Experts of a small language model.
Size: 16 layers, width 192, vocabulary 32000, 37.2M parameters.
Training: 479M tokens, 3654 steps.
Below are experts of layer 4 (counted from 0) of a mixture-of-experts language model. Rows are named router (the router's row for the expert), gate (a neuron's input weights, with its number), up (a neuron's input weights, with its number) and show model dimensions 96-191. Each number is 128 + 24 x the weight over its row's rms, rounded and kept within 0 to 255.
After each expert's rows: "comes after" lists some tokens at least twice as common just before its tokens as in all text. This comes from a sample of Wikipedia text that the model never trained on. Tokens count by the router's weight.

# expert 35
router [163 119 187 141 101 133 147 123 159 141 130 118 186  89 112 126 157 175  83 140 118 139  84 101  94 121 137 113 168 133 142 148 111 125 135 109 160 151 132 127 133 136 110 148 125 137 124 125 156 139 142 141 147 155 104 126 132 138 154  92 134  88  91  99 151 125 110 107 102 100 142 154 102 168 110 124 160 110 131 155 129 154 157 108 143 116 107 128 128  71 161 126  97 154 126 107]
gate0 [134 121 134 121 122 112 134 149 135 101 142 153 140 167 115 151 105 147 160 132 138  92 170 141 161 115 138 125 150  78 147 103 145 134 139 108 178 143 117  61 103 116 132 174  92 112 153 122 136 161 100 136 114 100 155  76 157  99 140  93 128  88 129  97 151 151 163 115 127 178 108 115 167  76 148 147 140 139  84 147 148 125 116 129 120  99 101 118 132  83 129 117 143 115 158 132]
up0 [ 72 105  98 144 120 205 112  82 118 151 109 157  83 145 161 136 130 114 190 127 114 167 164 132 133  91 102 201 111 143 137 195 127 106 163 106 171 132 151 135 105 134 124 125 149 126 153 101 125 124 116 164 125 130  99 121 127 125 157 122 117 138  86 158 134 124 128 140 125  74 138 126 124 124 148 106 114 136 135 125 142 107  72 132 127 132 135 108 118 156 105 131 188 136  87 121]
comes after: " |", ":", "s", "'", " from", "=="

# expert 20
router [108 157 152 133 101 155  94 104 163 152 113 182  98 103  98 145 172 153 111 145 123 125 130 100 106  93  97 132 137 152 142  90 127 107  92 104 155 161 177 163 106 150 150 129 113 135 109 143 142 129 114 151  81 161 102  84 144 127 130  98 131 117 111  96 126 130 147  97  96 131 146 124 121 145 116 139 158  87 132 118 133 137 145 129 103 140  88 121 107 132  94 102 133 104  97  97]
gate0 [130 131 106 109 127 105 122 136  98  80 114 132 128 176 155 139 163 123 111  85 122  66 180 153 135 110  96 121 161  96 135  96 100 134 150 100 160 147 120 127  74 125 140 181 134 141 120 166 158 161 141 125 117  86 155  92 138 129 126  94 119 112 111  99 167 134 130 129 147 138  99 111 152 119 107 106 114 145 101 161 135 122 112 153 130  72 112 136 120 102 132 133 136 131 158  87]
up0 [ 99 108 116 146 188 156 156  82 155 174 145  99 116 107 134 116 127 115 124 178  79 131 126 131 126 112  98 139 129 118 133 181 164 106 143 122 140 127 179 111 170 155 109 122  97 167 149 126 139 117 112 133 171 107 110  95  86 154 113 119 159 133  93 136 133 131 145 165 132 124 165 111 149 151 125 119  95 155 156 136 145 133  98 136 122  94 125 106 114 126  95  94 152 134 117 105]
comes after: "\n", "==", "===", " member", "In", "The"

# expert 21
router [ 78 108 124 144 161 107 168  96 158 121  97 128 183 133 150  96 160 157  81 125 108 128 104  87 117 117 149 111 137 167 175 140 125 121 147 118 120 165 124 124 145 144 115 166 134 124 104 149 156 141 153 126 103 156 129 129 115  99 161  85 114 118 118 110 148 149 150  98 115 125 135 159 126 190 151 115 174 135 158  96 100 120 134 112 116 136 130 124 123 103 128 107 121 109 130 107]
gate0 [127 101 126 116 133 120 123 143 156  85 150 165 105 164 158 148 132 111 114 158 127 115 174 159 112 111 122  95 128  42 153 117 131 133 132 142 153 159 135 116  90 126  84 159 123 129 137 132 120 178 125 138 109  82 115  64 163 121 127 135 136 126 155  81 138 138 149  83 118 152 114 116 164 140 154 105 136 146  84 155  93 115 122 152 148  70  96 109 129 127 125 116 141 130 144 115]
up0 [126 117 122 170 125 147 119  92 137 124 144 134 121  89  88 101 135 143 108 180  60 153  57 105  97 141 134 177 107 142 140 162 140 137 122 120 123 119 180  91 124 182 142  91 110 155 124 137 159 127 137 149 160 132 106 129  83 177 158 113 168  88 114 131 149 130 152 149  98  93 150 128 132 139 109 107 108 119 152 106 116 121  95 133  95 115 109 146 109 184 138  83 168 145 109 154]
comes after: " in", " ", "-", " for", " on", " In"

# expert 2
router [ 74 105 138 161 167 137 128 115 120 150 113 129 172  99 119 125 137 154 112  98 148 112 121  91 104 124 110 128 154 133 148 153 154 133 126 114 162 163 109 124 134 173 126 164 102 111 119 143 123 156 102 118 156 130  69 135 115  98 177  93 106 104  74 117 164 132 109 108 120 159 174 114 127 167 148 102 125 119 148  96 138 133 140 144 121 161 105 127 154 114 141 111  91 129 106  83]
gate2 [134 103 136 139 145 126 109 156 123 130 171 137 106 147  97 106 143 117 157 127 109  95 120 103 100 109 180 137  84 146 117 104 129  88 126  92 164 100 122 173 126  81 146 119  67 129 116 111 158 147 109 129 123 101 140 110 137 120  94  85 140 158 150 126 155 123 150 156 129 141 152 132 139 140 163 155 158 182 131 117 130 145 148 140 121 131 118 102 122  97 158 126 154 143 158 121]
up2 [138 131 141 137 167 132 138 110 154 111 136  92 158  67 111 138 114 170 141 129 151 115 111 117 132 172 141 117 118 117 115  84 143 146 161 145 117 112 108 149 109 140 117 113 108 116 106 137 134 143 148 103 128 120 117 136 116 133 120 136 131 173 130 151  93 163 164 121 109 139 116  85 119 148 126  89 104 136 108 106 142 138 148  94 128 100 162  96 140 159 156 109 103 131 119 148]
comes after: " the", " of", " to", " in", " a", " his"

# expert 42
router [159 124 127 138 136 143 119  84 119 147 150 104 146 117 153 107 143 145 110 113 149 117 115 141  84 119 133 138 144  83 171 165 137 115 122 127 126 170  99  82 124 114 130 169  93 157 137 107 138 148 142 184 181 100  90 136  71  81 120 109 142 155 108 117 168 152 128 136 113 134 167 174  69 154 136 143 128 151 139 150 104 140 122 152 115  89 118 114 106 152 118 118  77 139  92  87]
gate0 [124 109 149 121 142 100 111 168 148 135  85 118 125 156 126 158 152 162  88 132 134  98 164 189 152 107 115  91 159  83 151 103 113 143 127 127 138 184 128 115  92 128 125 178 131 114 130 137 148 176  96 133 129 100 123  78 157 105 142 120 122  74 146  85 144 162 134 117 107 169 102 126 143 112 154 155 138 122  93 149 130 133 119 131 118  91 118 124 115 129 135 112 126 125 150 101]
up0 [ 56 162  63 146 143 144 121  96 137 147 132 130 102 110 101 130 130 118 134 167 113 141 108 123 117 105 157 131 124 137 134 153 129 141 127 132 131 142 148 103 110 124 166 134 121 113 143 130 170 131 132 178 185 149 112 165 116 162 112 143 117 115  98 129 128 129  88 115 159 105 139 116 140 119 119 108 115 152 140 111 137 142 105 129 120  96 116  81 125 121 144 111 147 130 104  79]
comes after: "\n", " he", " =", " they", " did", " which"

# expert 17
router [105 144 161 118 106 133 108 119 130 123 175 134 114  89 115 146 145 103 145 131 143 131 128 110 122  84 105  93 161 130 127 128  98 136 105 102 155 146 161  95 114 156 150 149 101 139 132 125  79 143 125 130 175 144 103 120 115 130 128  97 144 156 109 101 138 138 117 142 150 133 173 162 130 134 156  70 113 118 135 174 137 157 153 115 149 125  87  95 133 120  83 159 108 125 157 126]
gate0 [128 141 129 137 109  98 115 108 130 109 119 138 122 155 113 131 138 182 132  92 121  87 130 141 137 128 117 157 154  77 143 117 140 105  98  65 143 146 118 119  88 106 158 158 114 150 153 165 151 149 121 115 119 101 150  99 143 138 137  67 158 119 151 101 138 171 118 158 118 140 143 104 169  96 150 171 104 113 108 189 139 151 108 122 149 113 123 105 134 141 123 121 124  85 161 122]
up0 [ 98 131 118 151 154 146 146 124 156 126 140 117  97 117 171 154 186 102 125 158  99 142  86 109 122  81 105 148  97 146  80 165 117 129 124 106 120 144 149 115 118 136 115 125 150 141 153 138 140 142 160  83 129 124 140 118 147 141 135 181 127 113 109  92 137 149 154 129 154 121 173 139  77 174 100 105 100 164 139  95 139 107 111 149 127 104 118 128 125 133 142 120 181 144 158 127]
comes after: ",", ")", ";", "),", " such", "\","

# expert 40
router [112 101 147 105 113 119 123 112 110 144 156 113 106 114 115 132 160 159 109 168 154 137 143 132 132 110 126 126 129 153 148 118 102 172 123 134 122 149 150 113 157 164 159 155  79 140 129 144 126 149 184 156 137 135 126 144 110 122 130 107 155 134 128 106 145 134 101 120 146 135 158 129 141 160 151 113 121  97 117 139 106 142 111 112 180 141  66 111 127  99  93 101 102 116 109 101]
gate2 [153 102 163 129 118 125  72 139 131 125 166 122 133 171 126  88 116 125 175 131 103 106 150 119 133 129 134 126  92 137 103 111 126 120 114  94 132 104  69 149 111 123 152 132  84 184 149 152 107 155 141 129 158 136 159 136 110 110 114  84 124 133 158 119 160 131 132 131 131  86 144 141 141 126 139 128 134 145 111 153  86 134 140 144 150 169 126 120 168 131 124 115 124 112 124 123]
up2 [161 182 109  99 106 107 142 114 110 160 108 119 113 109 179 100 117 167 132 125 120 120 115 118 132 159 158 129 138 117 113 116 121 112 109 126 134 125  77  85 110 128 134 131 164 146 124 138 185 109 170 128 151  95 117 155 152 117 118 152 154 183 135 125 110 148 152 170 119 115 123 145 154 136 159 121  81 101 123 127 128 145 128  99 177  96 177 115 135  76 137 151 105 164 120 112]
comes after: ",", " |", " and", ";", " that", " but"

# expert 30
router [147 116 155 143 141 130 161 124 131 115 120 142 162 123 143 122 119 138  91 106 168  97 115 104 121 139 135 127 111 167 140  58 112 140 104 145 122 146 154 112 110 142 141 162 112 107 127 135 129 136 138 161  94 127 108 124 119 149 164 118 107 104 117 102 142 186 151 103 136 174 124 101 155 132 159 117 115 147 173 131 126 111 143 109 147 135  99 115  89 100 147 121 135 138 121 100]
gate0 [146  90 122  98 139 116 129 125 113 106 140 142 114 156 199 159 151 155 122 121 142 119 115 134 137 103 143 118 168  89 119 106 141  98 125 147 156 133 150 113 106 146 119 185 102 117 120 161 110 157 128 115 129 105 150  67 140 105 142 120 119 101 128  72 148 155 151 131 127 123 119 121 142 139 159 102  98 127 106 152 113 123 102 172 102 120 129  98 132 140 133  97 117 129 152  99]
up0 [ 81 146 125 149 103 141 135 102 154 169 173 147 115 128 121  83 118 146 120 102  74 137  76  82 135 119 115 136 105 151 129 170 172  82 148  80 117 150 162 100 114 121 108 100 157 153 159 121  92 127 106 137 137 150 133 130 131 133 142 133 156 140 135 166 129 124 120 130 119 127 163 152 107 132 146 160 143 142 156 150 133 139 118 129 124  80 119 164 102 142 142 132 150 120 115 166]
comes after: ".", " ", " it", " \"", " It", " re"

# expert 43
router [147 136 138 172 145 123 155  94 113 114 115 153 150  87 132 109 140 121 141 124 173 136 113 121  89 112 120 140 153 116 143 128  84 132  97 158 169 151 145 127 104 138 169 144 111  89 119 156  84 144 125 181 118 163 107 106 152 113 155 114 168 100  99  98 132 161  91 147 112 149 139 120  97 156 176 106 128 156 149 151 130 132 114 144 143 145 105 133 112 142 135 104 113 160 102 102]
gate0 [122 121 124 141 111 117 120 135 107 103 124 146 160 153 118 104 137 112 106 100 140  98 168 150 142 107 136 122 160 110 141 105 124 137 114 122 170 134 129 106 125 127 138 183 103 147 156 127 130 185 119 122 102  75 110  76 154  83 143 100 103  92 152  94 160 157 134 110  80 140 112 119 169 110 139 149 113 120  84 117 141 134 121 147 135  93 118 121 123  92 149  93 113 115 162 113]
up0 [ 93 128 139 176  96 168 121  92 121 152 129  88  80  82 158 124 175 164 105 141  46 173  82  97 112 120 114 123 117 126 155 131 152 126 114 101 141 138 184  77 130 150 149 130 127 144 120 130 152 128 136 110 137 152 131 126 101 108 147 137 152 111  82 117 146 170 141 161 122 102 149 133 135 117 140 100 142 125 149 152 125 158 151 106 138 116 122 109 121 143 163 112 146 134 107 111]
comes after: "\n", "s", ")", "\"", " did", " Binomi"

# expert 28
router [139 152 130 158 131 120 196 117 143 120 158 162 159  83 140 132 120 101 146 130 140 106  87 104  72 106 124  91 120 141 144 131 113 114 124 119 141 136 135 102 112 107 107 146 119 109 105 158 133 155 168 161 142 133 124 105 155 139 160 113 134 147 142 104 157 154 151 143 117 135 154 122 135 150 175 127 115 110 143 153 147  68 164 154  83 135 124 104 129 104 136 100 111 150 109 139]
gate0 [117 124 133 146 107 126 114 163 142 121 141 140 133 179 129 138 148 145 123 130 150  79 110 134 131  85 121 135 154 110 130  93 148 102  91 159 134 160 124  61  76 128 144 176 104  95 172 100 133 160 125  93 103 100 132 113 135  99 118  92 120 122 142  70 164 133 128 116 102 148 149  86 170 123 143 140 126 153  82 161 142 121 126 145 115  89  77 104  95 142 134 104 112 130 160 129]
up0 [ 80 133  98 114 122 142 123 103 103 158 111 119  85 106 150 119 173 153 131 130  78 171 133  85  90 139 129 116 120 136  82 160 106 129 126 130 152 113 165 108 168 125 123 125 147 133 102 148 146 110 138 129 154 132 118 128 116 144 132 149 150 127  80 113 117 140 149 122 157  96 147 140  99 121 184 107 124 118 127 127 128 128 125 144 144 118 129 112 116 119 159 126 166 120  94 117]
comes after: "\n", " of", " in", " on", " with", " to"

# expert 1
router [162 111 111 173 163 126 125  76 133 153 154 138 111 113 189  98  90 187 139 124 134 127 130  93 106 110 112 120 154 164 153 136 127  99 119 148 189 153 144 128 101 143 145 160  93 126 118 133 129 149 156 178 133  84 131 117 145 103 133 108 154 128 126 114 140 157  59 151 133 125 168 121 130 139 125  93 121 137 161 142 126 150 170 153 155 125 137 145 116 142 144 121 136 110 133  93]
gate0 [144 106 161 127 114 120 117 152 148  94 103 155  87 153 133 127 141 132 119  91 137 102 156 140 169  93 147 143 163 121 124 112 131 106 121 113 121 130  99  80  65  91 134 190 134 133 130 104 127 142 106 137 131  83 122  99 145  98 142  89 121 106 113  89 159 160 102 139 142 116 151 168 127  95 153 131 113 125  76 134 129  91 133 140 149  93 141  80 107 133  90 113 153 120 150 117]
up0 [ 98 127 104 152 132 145 161  87 126 172 147 100  82 101 137 119 128 145 163 120  65 198 153  98 120 120  89 136 123 140 125 176 135 149 134 104 132 112 147 154 158  94 160 121  85 157 155 102 134 111 103 150 191 186 150 145 103 132  98 140 141 143 129 137 137 140 117 134 100 132 112 128 147 145 122  99 123 175 159 145 111 129 149 156  87  84 159 137 142 134 130 159 110 163 115 139]
comes after: " was", " |", " were", " is", ")", " been"

# expert 31
router [181 112 168 159 139 131 186  80 121 157 158 123 145 127 162 122 129 149 101 174 105 117  94 117 107  80 106  97 167 123 125 126 117 105 126 144 130 156 157 129 133 138 153 160 159 150 152 134 133 144 136 141  98 124 107 122 127 122 121  83 169  85 155 122 136 156 155 101 103 113 179 120 115 147 144 135 153 115 121 130 112  95 168 130 101 136 141 139 136 139 132 103 141 141 118 109]
gate0 [127 162 156 127 148 119 104 128 123  73 126 168 141 171 168 129 107 149 118 125 147 116 121 127 128  96 115 119 155  88 150 108 147 109 127 135 158 147 117  98 104  96 121 168 105 145 151 142  98 173 120 102 112 114 135  66 120 125 111  97 141 119 144 121 126 128 170 148  92 109 139 139 184 116 124 121 134 121  70 138 130 149 152 152 140  95 120  86 128 129 115 104 119 110 168 106]
up0 [105 106  79 156 148 122 146  85 138 166 150  74  93  94 116 127 155 117 161 133  92 116  71 134 121 105 130 166 108 166 116 160 113 129 149 100 116 101 171 148 137 164 143 121 118 135 152 159 132 127 102 171 177 125 121 133 133 138 146 100 131 120 141 130 152 129 138 128 103  96 148 102 107 158 144 124 133 120 174 110 144 149 101 115  91  96 160 145 107 118 133  86 171 175 125 152]
comes after: " the", " on", " a", " at", " was", " The"

# expert 32
router [ 78 118 124 140 130 129 110 117 130 144 138 132 123 117 127 127 140 157 111 120 129 126  88 124 108 118 112  76 134 150 152 101 115 144 125 106 140 156 176 106 103 151 171 148 105 124 137 133 155 143 143 132 171 130 146 101 130 134 133  88 108 134 118  78 149 143  98 101 149 119 162 142 144 159 130  89 122 100 118 154 134 165 173 111 154 154  84 125 139  95  88 136 141 126 152  97]
gate0 [116 159 108 109 104 137 109 113  98 120 149 130 134 151 136 130 130 145 134  97 136 123 117 135 166 139 126 101 198  87 150  89 127 134 112 111 123 145 113 107  97 119 131 176 106 133 127 131 151 160 115 108 121 102 120  88 122 139 149 138 111  97 155 116 138 172 109 127 111 169 121 121 158  83 149 149 102 100 103 145 122 145 122  82 142  76  90 103 138 100 127 109 135 129 158 115]
up0 [110 113  79 129 164 115 158 121 149 143 135 115 102 127 155 135 127 116 150 150  82 153 120 124 139  94  96 135  95 195 104 175 166 118 150 155 133 124 189  88 112 146 148 139 124 142 150 148 113 123 139 129 116 140 153 143 132 121 138 153 146 128 138 115 116 110 128 134 100 104 156 115 131 145  71  99  95 152 113  86 145 132 102 139 130 153 110 123  99 106 134 114 156 143 103 123]
comes after: ",", "\n", ".", " (", "-", ";"

# expert 47
router [100 123 133 142 127 150 159  94 109 118 100 148 129 108 144 134 125 174 135 140 115 103 122 155 105 120 134 121 138 101 108 128  97 110 122 123 162 152 128 118 131 145 118 144  88 120 123 137 106 143 140 114 114 116  98 132 155  70 124 115 125 123  88 113 156 152  91 129 125 146 182 135 134 167 142 131 118  75 134 132 117  86 151 141 111 172 110 147  83 110 149 122 138 169 115 119]
gate0 [115 127 126 134 151 111  97 114 127  99 121 141 115 132 137 118 136 109 169  86 148  93 140 164 137 115 102 115 150  75 139  80 103 131 126 117 150 168 127 113  92 119 170 190  94 119 148 112  97 140 159 118 121  97 113  90 158 111 109 135 132  99 133 103 148 152 119 119 104 161 142 114 167 126 135 154 129 129  77 120 142 150 141 157 150 108  82 142 143  88 121 130 138 107 164 108]
up0 [125 128  76 130 117 147 137  95 193 138 175 126 123 127 141 123 133 148 114 173  71 153 127 127  93 114  75 175 138 151 154 151 110 141 116 132 110 128 149  85 120 125 132 101 129 150 164 139 175 131 108 171 151 140 125 132 106 132 146 119 152 124 116 112 117 148 153 144 118  77 171 137 108 130 121  92 117 139 125 128 123 144  96 120 131 108 120 168 104 126 146 107 136 141  71 147]
comes after: "-", " ", "==", "S", " v", " Genus"

# expert 16
router [109 142 156 138 149 133 104 106 141 154 147 131 169 118 143 114 129 154  88 117 136 144  79  93  98 138 147 112 156 145 151 153 125 154 126  81 153 144  95  77 134 148 155 151 100 107 117 158 140 151 114 114 158 176 111 115 132  92 189 110 109 101  96  97 141 133 197 141 106 117 179 132 124 153 150 106 174 125 133 134 115 145 144 122 168 138 112 126 116  79 151  87  75 143 116  89]
gate0 [117 121 118 121 151 131 110 171 116  78 168 126 139 177 109 124 113 139 152 112 137  69 142 150 132 110 110 140 149  66 141  84 109 111 115 101 131 128 115 135 107 111 142 136 117 140 136 127 136 147  94 143 124 115 137  95 137 109 140 119 113 124 160  93 148 113  91 119 148 127 131 143 166 148 167 154 108 141 103 153 116 129  94 129 162  82  86 132 159 151  96 108 142 122 165  96]
up0 [108 118  98 124 122 135 134  67 157 174 148 176  83  87 139 114 132 141 169 202 123 159 148 120  99  97 115 164 152 164 131 136 119 124 148 119 155  88 190  68 117 152 117 109  91 107 156 131 138 110 124 149 142 122 129 153 104 131 134 137 122 131  77 128 105 146 173 155 120 109 151 147 109 143 116  92 104 123 140 115 121 127 122 136 101 105 144  89  99 142 157 113 110 155 101 136]
comes after: " in", " the", " to", " In", " a", " on"